Below are experts of layer 3 (counted from 0) of a mixture-of-experts language model. Rows are named router (the router's row for the expert), gate (a neuron's input weights, with its number), up (a neuron's input weights, with its number) and show model dimensions 0-127. Each number is 500 + 25 x the weight over its row's rms, rounded and kept within 0 to 999. Numbers have three digits each.
After each expert's rows: "gets" lists some tokens that make up at least twice as much of what it gets as of all text. This comes from a sample of Wikipedia text that the model never trained on. Tokens count by the router's weight.

# expert 27
router:551496508557486543543471521470500532467460523502507518516460509521465517505485490505552504475503487518511529536511508465507496494522489509474513514525465514507570498515561514483500477519509487547461510484541497498510508489515488514488522538516539503517476516441481519515467513516531467497506537499477515477504508458520467503493526518493519490512484532515483553540475475465507530518497
gate2:513447493502554526500510539463504487459513501479506486492516501528572483514483505502497479525479506493513454506514483496513539505523476489544467512519523518539541516526506493447502511538471504507517478515465477489515516466497506482531478511497490495556493495510452502514476452509555568492468504540496460461488488533517513468515517493502520495525505491525516496469512460539488510500528
up2:504489509506512484466504487507477508529465454524487467527484497581501461469479486575528504511518470499545523478492489484471479525485490519510499493487508503498518547506480491476547501563484474496547495558504503520461513495496471486523469514460486536480455489503468466496547496513506496462491505543543502530499539506509527463501499492511494493511534474524520521500498480500494522486507
gate3:524446523525486488557482473512507497530463532512498494499463521462503526508501519527523489465525523491536443531498479505528490494476489512539502540522518476492486468532504515465484510499493458516491477498512493519490472497514525521535486515520531579502512468521514523524536469469515483556520466511476526518513510479493552494507496468530549506484504497477500462512459527479464504518513
up3:509516502484523516492520498505488505518531454516510526505540482520484469503503478459472493509494485515457540465506530512486504497528465521452491440495501532521504552447488462538468503520545513494525482521494506478510497494494449480478470470457529468485510520497468535514500518530473498451456539472502486500515501509480444488508493492499496515523495502496456551510540483523547515514519
gate4:512496495500477535512476468478540503468520500469485556490474565469492501500492507528531505490480503526497516554475503479484529541516527509495496530506507535497567473477516501510466516510482481499474552512493501533493519518455511523475482482491522503533491504477505522486450509506468442535493487504540494527509514511494518521544502501512520483472493471525474469484425538484481507470473
up4:552529495477468555479474442516501509482520505499469567509498511498493503531509513465546491512528506531519494524488529480497526502528518527487469468542494526499562491467490465501483466496501487462446527485510509503480541487511455503501540492518488525508476500512500498505474512472542460497520532474509480528530527496456535484461514516517518497508503489526482541526475525508463503479514
gets: "the ", "The ", "his ", "s ", "a ", "their "

# expert 19
router:489525539520483507500524513520520520541554522497503469495495485530516529458471507528450494501494491475492496548482503485506539520482523531487468488493499474506455498427465526478522518491446506503479498449499479491521484456579499508470481518529484520475470492501491476507520531511509502472524498491460480501506500466551524459536496497501494497487530526499466509486492512496525491537542
gate2:508494526485444511489488465473543506473529470520491503516493499506505465507512530491468440472550473522478452496496528507519507525489503562507539518522522488527521535517478469501471528496506512452483518485513484499515512466506483502532483517512499483540489468507535477470421525500449474513504521528501489516529546464519516467483540510523487499535524520499522516493519503515523487521528
up2:464488516474515507492496450500468511473519524490545501485498490562508518500461519504465517510495468519545517510496465480464483516494503457526460473492511506462487452485459504479529498510487503566485496501502466475486520517472500514497525469495506506476495539506456507523526478553518490460521461489472528520484455516486463503506492530508485474486507496477494443443485500492554487475511
gate3:454465539488516540514500533500480464484539509490498502472525524499536506494507504521493532510500511464502513541472470482481491478532505488459520478499501503503442483508509473420484532546511543549454479479532523497483503532542527466510499491506498519475517497474467520525498479515502497524467526494478495495453514491512468517530527511516486492493452479535490481547533489491488488449498
up3:516507483511490476477501500509480537509520499536518491526483512497492451525486477490504478488530494554540467455514538515503476534473483496508467482477469498483544522495497517509517434484480458492533519520532495474522489452485478508477518489479467492514493520536519509476476568460472526495546485476521479523533535508521495451514498475446524518502520506468526523466485502503487488538533
gate4:501529468472486524474471499532505496448497498470496486481495508537508539477462521489493525445500496491478520525563518520507478503511496488466524521521508446481509532512540541520510495490492512516465463503501453500462503488504482507472472515468503508505530490548510551542494479479536527494516520487494468499547437491498520500490472519542469458511494507539488499544525523467520497491482
up4:514534502473487474513483529486518514521475461509505526538495514512497450523523487457471510556498489529527488499462481508483531479481525484541494483502509511532499494498457455503467505471518476510483525495499540505526470471510532538513476491529476470494477515462532485478530469536447456513505438501482474524464542493554505474482520494489508527482528511499512466456518483514498515509538
gets: "S", "L", "B", "M", "C", "R"

# expert 29
router:502474494523501471489490491536463523539496475530512560506519522502493480513526505485535541451508472516525489500471531560506520480466528540529465464487491465559488491508488523495520521507489473485512474456527496503499523491503507490516538467504503508490507503546492485496457529476487486543466521541489531498499480451491522502481469490469477492492492511461450496514529454497456512489465
gate0:518517536501513519493526520519484507502535498454518489423490495497537475507489507533500469491507497545484495555518512454496495499480512574462479470525544513512491501482442500511543507516524515495514505504523530525497522499498490480452504501485506511521495440489481505514497494526456469529525488523540491478535515490493511515532490511535516521502523544485496515474468530456530483551496
up0:494524491514491503420467519487494492486496509487491481434521457513525478511489501556468480487525553533509493559501494460503499508483454555518507498536540519543460488505481515481520498519507503528483510478491490508473519476517500455490535499472539460508528459493504483523474474502477527535512488497521512494534476508478532537533473522531488502497518483514483499467501469462499482515483
gate1:504512476477489464515506488502478520521510503466549494505504462444498461560508488509496497519492491481521490481488537483490526463486512511496444488498477490458480459493512526498458506503526489529508534495478472540496485500512455489476525499463521523518512495460484493490530532435478527502500540489479490506557503541533489458470511436518510503491466500491488456509500501558483512507518
up1:532515479487490489510520540464533499468512488515528506502507507564505531469450480514514497439467511497500517509467486491474537468494482527490476499495486464529521488481490474551498538477490491485522525479506494491536496480533510569481485485465470456536506490512539514526493485523543521533493516532511501475527471544451502498518472497449492473483491518493504483496486473460499521544512
gate2:540481497452467561524483497454505542490512514499489486517515479513555482506538524497538491504479530545540472514491453537496531507515522510555511480508488516476521513507524453502522527490501484503493508465472517544520505493496503474481504480480487522493556497519528468510459499518474487551509536535549515489494510507480498533535507478556511449494480500501512512465519483507507526498483
up2:516453478501503551522502495464532513503521553490486486491501516513545508483523489501481521484477523488555478514498493540479549521516515496520499496536477471463470510522518510498531532521524495492537535437486515529571485503499487489480535462486513513539505492521502493538474549502528502527519532470511522488495511526529508479542503488531515444520482511501483500484499465514488546479534
gets: "ed", "ow", "in ", "In ", "ay", "aw"

# expert 13
router:464475504552520491490507483537500528480529500513492512509464489486534540519486523504491507470490514497511508498466552507464450516476490445505507551507509519514508477446518498442532530509491460510481457468515490482527456491515509517513518502443550494505495520498525479503544454475504461498504491486503512522519537531455505511509479498530470525497463516538474532475520520516473484512509
gate1:482511497526493507488482541479535479498515524515495513516515534491459510460486492495538516448502488475555532523490499492504515482523493496498570508475477488500465482520530493518530519509507540489523493524524533483456503560491471531486471463554512501493501540470516525505506518499475473532503528490492486501503471479518455521474508531471484521457530534524539511487488474493446480512552
up1:525450551487468515506516490516496478518464500521520470506523474464530473522528508472498511533533513505504435477537480497529518499454473511496441496495523515486527488491474511451511465484495498488460507470536491516521469462522558469515528489505508503499502491517476470495524493518484554507509469525511523487468514521490556451477480498495517474535468470535498481525483512484515531502496
gate2:516469494503526520529456445496479490488515500481511514498520526436510489517489476503500444491490544483499513535448521494476542511485499485462520533487462502508470504459514483513457559500483533494473514519467476501500549516470521477505505476515494492527504543494507504509457490467483483511494430486508521499515486474546500509527455550530504532507523510514521475490507482517486496537528
up2:466533500518496526477513524497520480479509533505525484525491522440495468466488520521466481464519517495520484476435451516497524508510492464521530539483483525476491503490534440514460503510515494457501504522512496476488512519503512479502474454533543489499494540522468527498520543515517474504481474492538533512504523467519530488471515551527506468480513503491509514474485450548537526511506
gate3:489501504513481509524498493498431495527540533505511514538468464478494503526489443450519479506504498518500522475516508507499493480512565480512503533450500447529518529486519536470473498529518544473475457495515478512510479509497524503471519495538571529510514502531480524495502523506508504481491516485514486491501496508450486511509471457537479519523526437505486493499497490536496463533529
up3:482477495479479497506473502481527508503481524464508532507494550574479450482494497509540501466532492536512505472509509502516529533492516495503479503454481499490519479486512563470442506479483501496489481514507490469500517575532475528497480477530513552516536512516483518516484518529474483501472471508499493474525473468487515471503496541526500541519513512496479506537507504555482517497557
gets: "y", "\"", "h", "'", "th", "am"

# expert 30
router:512503454531503488521509512523497519485556518480477521496509487473465518458514502486490513472490536478482476503486490534454486540458517511491515482476550508511501497515469511494510510487508485479539507548495524454552523442548478552493503512499507450466497513463505500503462484517533501491525568483506499498489498487476453515491506512457488503556514527498487516476504482538490531469502
gate0:507540446491514446458501510542480510480489557446511483482463525485498489522505525480515528505463487533500484530498434468489487484513532504513537455486480498515494465454492462504509496500520504496482480522518490509480474525546474487517551503535477507501558499483486487513476506499481523457512550499523495455518506511535504498543492531492484507522475506522511525507508494535486502465533
up0:477523496482497489509470491507493512545461526480486513537460553501546472497435532485452502494478502526490499509516502517482480498468509473544504489523517501470495492481486503479516501539496472498497509529504437531455481521494486470493544447496512495523561501486507515503476532512457527488522544534516511430500490520474477495485528498450490460510492518506538516477506494477510492499515
gate1:482552554538470505482485511483549508513501528488498538477498519537485513473486507461500507492511516527450454488478534486532480528462493523502497506510478497483566510503497515494499537483512504522526508472503467469519473494478525525533498490486501507517485475478463499487498510474498551518526515536485490554498512448465508517518529490514440506489503485482505443457439497489491471516506
up1:499502516471501437469484504521487551473501540500512484477490533523497527478515450511507477515539445495496516528522520463484539485498531487485511495497546504464444512473522493496516445524460500501495518494494492506461471518501523501522497499572516510505516516473492514499513473502469494495464470518476509498501479507542531477478455510469503490453481503472487533516526436520516477519529
gate2:472567521544484496516441486513511490499490529455527469523444509505482512462493527486508493527507507505516506485535540553509506530472510487438489485484529476537564471498489523503519502485503497536453503515468553497465480504503495492531528516496527496469497487488544486524504526497453508475510516504474462463479496465473495494526520505494507502471507496506511472472475537475469485492502
up2:454527535522446489561444499509481480511521494482528510537447505504498509476500487489497504546502479512488542535481536531476521517468519485451493486499498475511510471502499516479515471525508516508471496532485541472487478485522506489530489536486514494500498486504580487505494518460503516492524506517485462484454457505494504495510500521505526514438527516532513495494513548493458463533492
gets: "in", "e", "er", "on", "o", "en"

# expert 25
router:469491482485482507482491482537514507456568530503479483495450514506503468488508478507538456480513465511522520492482532500498479509528488527504488464495509484481503469440477507537475540474454541489528465496536516532489458499571531490487478537459515496489506478472497503478497497494494506448487549464561520496524502498483495489508478507489521499524521498514514521507469493532505474470474
gate9:466524477531452542506527490466554483469430442496498476513539472504518489497509493486487493491491479503487528495513536498471518486503480534500515539463525501492481497507491477528490521489501525486497510545502486466483499503433511469492509497505487468523493544518468549523487558472502506483465455459539517542495500535514493495501503492510504523484529503513504506489481475452473545521511
up9:514507464491470490539538519472541472451462476517481463530531508497525479508543511501516510504528494499535517467481522484520507467463525505526510498472471485444476508496531450520497493486508518508496485481487498488495470531493479500485497532516499511476511567500492508580497535487541526477474502481522507498501568551501475485488496492525518513459464511520477517484499503482495542490534
gate10:505522489447515485483440516469499505519501583505508468497498482493492491530527465534515541495469464498472505497487487499550487530509517486496506470479523479527502506481506523496462503499446493502466491513466460479504479498516537515512505498560500509522485563529471514505486466498494533495480439486498484522486512528480455490511524540524518502467445473471504504472507534493501492482513
up10:484522438523473482528525515478454495475517547504501496526444489527492488492504502491511493510470448492533525480521497513529501488548549479500506482472476493523486502472463460502493523468484440529494512507507535550481518485497524500516543507538466489487494529545502520523522492545470521497457472486475477501536486501458448496512517527527497527488481488538497502500500494462503490531520
gate11:512499476482504505445495450503504484507499511487542497482511526480493475493492474494486544478466476562524497498498487507438483502508490520474469471490476540510534507486499467513496491532493452480486496537452470482501481510503516470517463515490520499541541510558514521482459531539475432531481508511501516526490509494493529454508507532456540497489459475499510472481496500537516515491475
up11:487490523510449493473493490553495522519508510496498514516562502506510533486501519463488464470529501445483498537491483547497484503448486495497466495484509505542525508494457524509555455516505513508512459469522536541506510485453517484526504490504479465481491511502537503468449532491480527529512466470497507510455501479488502532483478501518469483465525516494491506489477498447480445519494
gets: "1", "2", "3", "0", "6", "5"

# expert 12
router:513511466473510515519528493560490518484476501518493466511510499513511490486490531498534461506501548489524507525524503546480486532452508505529503501475473451529549472514459514516525541491468508492516491490470480503537523504485476514492483556481516513546530494474492454490519509502496515477510457492473477505493438541521485483490465490483508469492500463497534461536534488523471467506449
gate9:502487426449500484527489471493502470506507510480487501474530503442543547529535496472533510511487488493470478451506514494479482502500525477463451493479483498492496537515533492496489508479475483479523469523506508529527506480503468485510513512472461507556536540469499539506476498491494531525481528531504477513469473489495441516525521461486541475502507490520514453453505519513522508489475
up9:506496560549507531518496559531497526510521460484524482570460503517446455476456497512475509467533517502497495543479536491520523492499505520563546485520512520512490470492483502492478518511520514517472548473509492471492501516487526523503483481533502497444458467504507461484506511506500493514492477497487486488505511510483548481495527536534463522489511503486504523525522482470492490482538
gate10:481484506539504519538519499522504527518476508513510495522480469479500494515534536580528502478519477525511519507544494537464514497476486509481465528533465490472510490456455525484466517477510505507511449445452456526494529520489511528493509481482485532479521508523496477501528519480529520534468512471503461485513506483479503556492519485505489499522510463517513494489443472513476489477549
up10:509469500570496500540540525522487522527483524499507512543475481468511479516539513562551505487510485496504512520538503547452487494493512511465479493539461482493483496464483507497492505489495500476494460468460485514472557520483481507498518483495509504464509505495480460482523516465519524533489494481515460505526484453465486559490523487501490490490514485518516496518417504500490493480524
gate11:539507503500449495508481542483499540482496496505476510460506512498546440531509496506471511491479483519530545489517467472546519520502473473549516549479477508470505456515492512511490523490481512496468512470496556491498557450532524504514535474485471522530519488477481496533497514491499506500514497485500522526490473513496502493523505498497544520477477518522479504493448464493427462486520
up11:482510486512479497523498479520462461466478512479472517521508482519472537464496510494509490554515520494431506545504511550515492454526516526488503509513507491528439484445454509468495483491512528498518469536508488473521476526463445536515476505492456467501450521484524490496493509525460502504512488510516494508535530526518514506484499492542502474516497497508496496516529532496566519526481
gets: ". ", "\n\n", "- ", "). ", "\n", ", "

# expert 8
router:568524501510484555496467528501541467482491541513549490492530489480479500548480464475510527473500471525505486507481525509496480477511500461511522506525496477498500515523491523519482459502488490526513486511465506551512472481496478476485459550501532540478507484495492475504492484504535508538527558489476453512495549530505488496465507483511516495569514504479520526496534510455486512482526
gate0:528532565458488476523508478504494495543510470494513527534503495524527519480488514502522471524494511474503502481532478503535465421525476505482509536483471485483473516504517481505545539499506486480537477545484491425513513539505495512509472538476479479503533494453542496515490509516505498465511518518479471496477506494521499489506494509565519504563526511473492535493489515475525515499502
up0:542510528475482482507497463509512511543468514511479522502492519532537528474488508471493466520468530528499511470461489524529517470491542531477515508495522488483469451510503507521542524520535461501528487471523476453517542518488463495517478527454492459454516489514502489520503504553483514518521470506536434523510510511491494518503450494565504498515479489499479533479523512509487526480514
gate1:465521515479505523511533538511510494421504521506526473525483537491505467512448474491526472505500479476495487470530451463497467471501496504497532508535507525520491484467511508497467508508493495501503498479484492531503486503507530481507507514507501529504495542554511505501492493531528491472513466494511454507471503504544455483523504500473477507544518445521433455446480479515510478543534
up1:538512533513518534472522517508521536497483515516535479511474540501515525492496498525498534470485497484521473522485532554507487498558522446473459481465530478526518466500503495506475543535499475482533497516500515490506523465514502501483489533487501484504496522542490463533455507451451503470477526457480477502477492485464442518522508521462528469498497483521515504470498464517477460526505
gate2:481476483507483498487485532530473507526479546481505482518491517476531480494464541500514510501514536451485476493547504463463517490505443520498542488509509487484529493496474489478505503502475522501522495498525517500488518482486513529500443533531509471504456478461549553457512498551532554500477546517487519492447530501490507500508512537487488524528516491520481505518475566481523494528507
up2:512478479506503467505495471499501504519502492521520524452506474520480503521517501487519483485481471543463496486472512528476466518457536523512464475459470515518444512471529530541488527505511500483490521517508494479496492524503462472531536457461518499478482536531449496542469549491480483490494443518501457476499454508488489519513490469493500450476494510484510472451545466522512506527500
gets: "-", "al ", "ic ", "=", "New ", "ian "

# expert 31
router:471453462473488472547457568513478462522567468479512470508492527475514543512480480480509507544523520465532508502485523485486521514489522500460521506520516508509493484514509493500506516477527515453521495505493524518507538455522460470511492466480475479496532541520468532506539522485503491472517495524535526499483502495464476521495481514520466518452491479487496511528532524471497509476462
gate0:452524479548487520518506469542485513469473510520538495524520461480470512507513541508506490518499521469521506490503504476496504507519524499517512496449515531489527529494502521488522458495532531526526428511501533510493521515467477529461493522551471524504481489529468501520487491523536495558492449517507516534476500521531482469532527494522563491474521474498486523478471536526494521485516
up0:548517505487517503470523507495524476483475501530475494504469504524522549502473493527480525427483509518516540492466502502534513511502505492503519478528517534505458488474511481455458525511524468539447498528482494476493541509507481479514448496501461502509491470497512475572503481484528536517456509524493489490541506516513522496500512542519506496482462499462562524514507459494493491472522
gate1:482513518523537471507474490529499532485493493484509508477523489476475487533508509515513515461502517480452514480510500504501555549487496474502521454500491524511509538504525482508450505468449507495455471519472530492450460463525514485495496507544497523510532467525506445477521542521466516479468510497527491508482502485541568461516516484500508472553511475511532542509517514519491484510522
up1:498501501465446518530536543518483515459456495458500509534513526531468486490489526511490500473546472518489503539494522499480501517480533475550490503476488471525522489516515506511520480516535554472514483482509488476481504544469502529496525534495506562482515456533503528495484529499492503493532533488497459460478494490478478472532481496522490491474514496509481511473540553549543492468497
gate2:501457514476514498503494482477468436490514479548497555492513477515520463532493488493513476513505484501469485498472481470499562512493542488508462522503463510500482475518520550483511494474465499468526488480512490521506471526455520505488470508488495487520501489505545483432528477494517539517495500499503500480542466477511511508550543483498474500528492511464456527488507572539496496514504
up2:471532509483495540522526510551524533529484552491509473524491507486509531486518527492488521482482523505549495523541483513465436519515483482508504516487530487513544518509497493523512494529554545545464527494491508500497521508518461513510499536493491518476485477470438518585512502516482484508516532517490537495510513512501489505469484523479492493477501482491534480501491441540495524481525
gets: "el", "ar", "al", "un", "ol", "il"

# expert 10
router:484464483531512501493522462509524468521517511451513532542495476491495483504457480492526493547509449500480534479482511494539488447495462514525495469489517459474475489468499458500493516484518512494534522502497486530509507513528502509510452512453477505479466509463476498471486518479526489517504530529519500525518496524479540551474491440494444511517476522498491524553498458526503505532477
gate0:518504514508519509497521488472509490477515462527493511501469504470532513505513540513505505503485466454474514488462493493512545502487518455536476472546497519455489509501487515541478503478523534514505484549499502523498505528545501477518488496461499536451482476469494506493497475514527526442475485493482442503519523520522511539431533489529464495485441523518522450497501465510478490483474
up0:496511505498443492484457485495502493520491533468518494511526481514489489485472499515500516485493502518531479496529509484482456497489465520475521494441470480533556488489472474451503516513492491479487527451493499491517496505472510529486496476491508495506504530552490520512486517478451476485518503538558546473461501544521521437523466483431522497465517467518488526531522518486478480521512
gate1:485495481455533525519487508512533477475470500481514497484508518501514493488560487526497536517474483514482487527553441473499550511512507480536465521540463524522509488477519487505488516491483536507484486499509499516494475462503491484512479498447501468514493484487480485485481440532527471509503503502526509498481529535486506524540423487511463505462450507487474477480505504482531551469461
up1:458506485501467543512468489516516475472495484502516499481519447492515512487494488522434560502475520512484542509487508499518542477542454537527508516450500519566476479506495507524462504501496511475476500527457518504512488475509511496479504526489518474499498518491498439465502481489519470494466499451539498516475464485557500486499468498503527511466444505494489510495506477461521514503471
gate2:512521503515496485546491517444534483496541464520508493516473494466507502472559534531471520510467509514535501479449534473513521481524515504540492491539469526541513518492477492517515457493502484522519536546518495521507464474521505511486496473502484511526508516521493469486493495492505457464530526486504489509559497504559512508502506465523504484439490524535510558519485508503483533474533
up2:496515530498527512480479493471496534487507471499479549492496521521483513511540482478477482510524509500490504477563500549471476489508508541490502513458493520472501495489485472491500485516460509509481456500444500535482495566498526478468517512526483518516505475480503498500457503513463529523490551485456465472480434492470489527498513499458489512494485529492456512457519523493511430475498
gets: "es", "ing", "ers", "is", "ic", "ts"

# expert 21
router:507531467512524513520521456474469511512466480490497513521498479499472529440510516490476501520497515480526527475501545449535489486496501529501516507537511524504475517532522475539508485528471504542501510475493562521446536473497523524531526511466466487499487456499517488484472485464479501481531475507517513492516496482465472533502508479462500549496496530456474510525531528537466479460476
gate2:482520564527496524547463495509461520492528487466510501514517520445501504525546484466531543488495484489497487471535499500497476467453521568489491485499536479546493501514475478485483507492479474465475486505500527501510476503509521472505543487514530474509513492516479488538440509476466514542514506459504518499457569482494511490512500495495520478522508451507532501494503501497502452476499
up2:479521566506493511556478455482508528512545481461503484500523439470492440505530501479496534511494481498498469485506498513472508511461516515461477520488499500540488502506480435464493488477483502460458461507484535524527482488503473524522545509492531496520498478468512512487491509502487478563490500469465523500484544500513512465525498496462493499494488462497548524499531485497494468514496
gate3:539533529528489481505494524489496505475510491546514535478523473507483532485508487506505538517537514486494499494521509523476485473548545494449481506510517491497508521472471487489463523510456535459504517490531429507484481507492504528505512540491502475513512566474500503495500483521473478519518506504540508519497516445487495527469473529480469500544537480457489467563446490504512506525499
up3:517511522504514485521512506489512516481522517521484542514497483530468536477517476497513552512500514506492481521480523503485455475531504491452465494489476499485507543467476485486486534547462509445481525497496502466458493498507529515482539485495494469515550568494501538503530478514480512517552563483500502518490524477473515524457504509467498514526531488472524493567470487507512509538504
gate4:480545474554518475512492450461492478496461534486471503511496474476529488494538514491492475476528503519524551508501514511482508506509525465510445526517514466504490513490469483483451520488504484510488483518451496544469518495526526430499502565520516497519490472507513501514482527507516518499503487495493489505486503526477473510496546518513487474497470442511507503510429522507550533471500
up4:529470525458473521519495541530519548507538489499542492477517521535485501487435498498507535543455510507461479484490503492506489484507462540456524497479473515518512493532491531489567493525499466484493513497510483473517475503482478576467494494494499508511488506496472499482530481511470497499496523458524515470484498464526518487506484495488514512507517544499484475470568498504463468534518
gets: "\n", ") ", "\n  ", "- ", "med", "sk"

# expert 20
router:492440504504483527492515533473464461494488524556515487490530483516513470449478498498475512509509513473538473457489530523486511507468521491501527525498525514486449544529529501500534512528467484499511515496497456514474508517507518466527471535505538508546513506543564507493492509506508474484462490454449535480515533449488485508510514520483503479510457500545508487509527494518499510519472
gate2:536534505483482503503520529464495534511513512467519478453525472508456488491496517559523530505495496559502515445524522475503480510475502528550525522538506478510505529505472484528483509492510513526477532480466544529450513512512483456498480487505483494499520508518470480448467477487442501469555467488467499484467500498507499500504502497512508466516522522507501513447510541505545480501512
up2:485432521510451473494487477530512473496486502524514504525492505473514492529524448495475488492558504475469468513453483491517473502499480487474503475517495489495516455484547493502499509481506491489506483513545461512522480465431452514507496478473525509501529488515531525521514541505500536487445532513511533502567519477485525503471487507522491516523512496470513465555470497492472517514499
gate3:496465506494474559524504494537486555448548497485546467487471509508501517494468505574494523491501515476481466482477503546508505517509484485537472499512507544516476513487497534500487502508455491522485484506505519507540540514479518501448465468531469483530534461514480522487542504509515519513500519472491454482461493503481493496469506427508525501514535514525488513501512506483530511489491
up3:504475507503454552515491458539524486463519495473569524508481506534504509443506504552515501484552533494511479510510494520521497519469494524577476533504498501497494529464492545473476518519442497492498515458515504505515539489519498470496486493459491472522507469511504523519523494465482501504497479487466488482514473503478520466492480487530493497492544507550495496520501495505509508547450
gate4:507480513511471521487474513481568483470520564533446520466533492502474499487493497508479509462559518531520516541479490505524516518469488499514485480479496501514507518488503505481485492472546486501501482524506507487526563486489500470508503501514487501498481457505515501484505456462508487508477521462543501500518493502511525545505457521457503510565487546470506436511493510461460519513507
up4:512514486495558459521526505510441521498486488437532479519460527502538488503485512497534522528446465470497495504528506511505475499512507525474514522497463488486489483537493469505526475524482499489505512468494478519466465533505498548492499496504522530486535526498499485515471542537475542482526493532453476501456503528506467493474534495496482481444505493491493559510492521510541523467489
gets: "1 ", "0 ", " ", "2 ", "3 ", "4 "

# expert 22
router:503477517522451483472467495524484497482606500497531474486470506488496500483502531495460474485523528535458515474525463465511490493475463474518508507480535510469513482491477484515481496527547479509464532492487472481499523521537529518490481477480508515487543491514519517556517537519511519513467504510526506493484485549498488546497535524500513465553503492493489501519508531484466479527504
gate0:483542518582525484526508544515538524535487534485505522501512502507478536433514523501518489501513495468525496468497502534438516529484508492482504493469484489545459502527501472514512486505491452468483519479476496496498485498497512468493541487516472495464461494499539516514482507535537504480506523487483471512487557463484513502520502499458519481493470477498538487471484446451487487505498
up0:532486515521477522523478500490520505551492505460480510511499470504549526484519517529520494507516471558525533480552524505502515499468506514498521484481526484507497471457458510517472475506434519519516466498466484499485493485509476489529505448495487501539535494508518478474466482506501484508498472447499495519502547525475448500462453495535535480539502512524503484486501473472505563518523
gate1:489495541484528476470481509509513509511466569536508523537516497466526470501508507526565491487482547491504471511541483468519474470501512497521529511486480508504504484493515475510561514488505476514474486535476553503460515511482504497540498479476492499509463492474501487508560474492487460481545461477468518473506504528501540468521503510549551503499487477516481532514498479509548516508489
up1:525527499509510483466489522447499515484467496489462509493541483486524502504527484498453540493501477527523528504432487516531425476534451493515492460498493508496513519529545509494520565550520476556482521483502472472512495502510482504538521499489517508541506506520510502510509507481489499510485512502539542484483514542520490466566477525476501508521503497534503498466485473530500505513502
gate2:477504511545485503511528484461537456546502516469520537549519529522505526503485480508493531478487517472450489510515478544509493501504485490495489474493519534501522537493510532526452521531503544512469469490489498498486494514493544487496472488499503496495522479494482465524497507480507490491546527520527505523492544493478508469471519434559496477553476492550566514521497507527499480467503
up2:555500497447505469485469484496488471492504493496467478428548522488463513481492506531492474537511495515528493484490527477478526514515475486465484515482514492546495508443508482533522471504514511490518546496515511536493507527501464498521496519534465491487498506518511490482504502486463485489432512489474507490505482485588515497510494508463499505442535507485501570495527472504496509509509
gets: "i", "ad", "ti", "ri", "li", "di"

# expert 4
router:487496512497478491559523473496522470522546444459468507441448481478509523491526499526527455494513509525492470486482498502508498521496542453499535528528494499501491520492489511492515443477466479511479493500507477509545461492550497505507498485567518480504506502533519479478500518516509517520530465516493523526508495532525480485513497508480496496512526552441531533488490490458484467485482
gate1:541532504499530537516513501496533529479487466468477481473524519496456527462495510439528484528511468476509480494471528507490491483504526500466502493491446504532510478462461502512486475494517508485510518492505474462525470497517505503455544487498483512502496506528533486487466512516479500517492514493548456439472507477510497540490477512533542480506544522536583515491490481494514468503523
up1:473521514501519482509439464468499491521471491519502494544482485497490509509521459517499513483477520509492483493513447538563496537507520468500488489486544485479529490567483508500526522510530491515515524478489468478466496528476484516509460489422529493489476485526459488500548528483508551489514473489491504527527514483479506481520468476492487536526519513508512453507479477500515517548466
gate2:494505473533538497497507498488519540482505461477471481511469494494482511496499485505498517528516477536480490544492549521500554477478511497452490485473544498497503518515476486471539480486539517486511519490499530483527537481502486473545471495537453487540497506460507490485465527479574517518515510476504447488512504540517478464521474467513506480499490474532488483508491464485558530497550
up2:498500479494490480543501555472492503512438466525437523485533458522448520537485492493492510497497457492465521516532519455501524507490481475490499489508515483501480480490570494487512510485528504480480511506523478490426521521490488497489532482494466496518529477476519502508475503509508487454492495508500527545515513521485493485415487466470477493475520514514470511473530519511511521468508
gate3:510514483510486503501471488548535538496501494497540494493512509520523493507540492497482482540471501502490534497454489470492498515517511525470516485493458466531506488513497493518504487480457516525501549478504481513488477531466453547476501523502514487551537493522516501468459487493488538533491557510487502528483517508507465563505519501542585484500520531510551463479495479525505494514475
up3:486499521495519500488478497493503459467510512503504472464449494497501485486465541513513495465527520520522484529488540558514541505486537510485477506505504511499486486501484490495474503523552476468487481522513519489557510463514495449494494472544512505426455528504496462511545502543541481477511447502493515467530479510491544495537493518506445482493475476450485523507495487493520501496515
gets: "s", "b", "t", "c", "m", "p"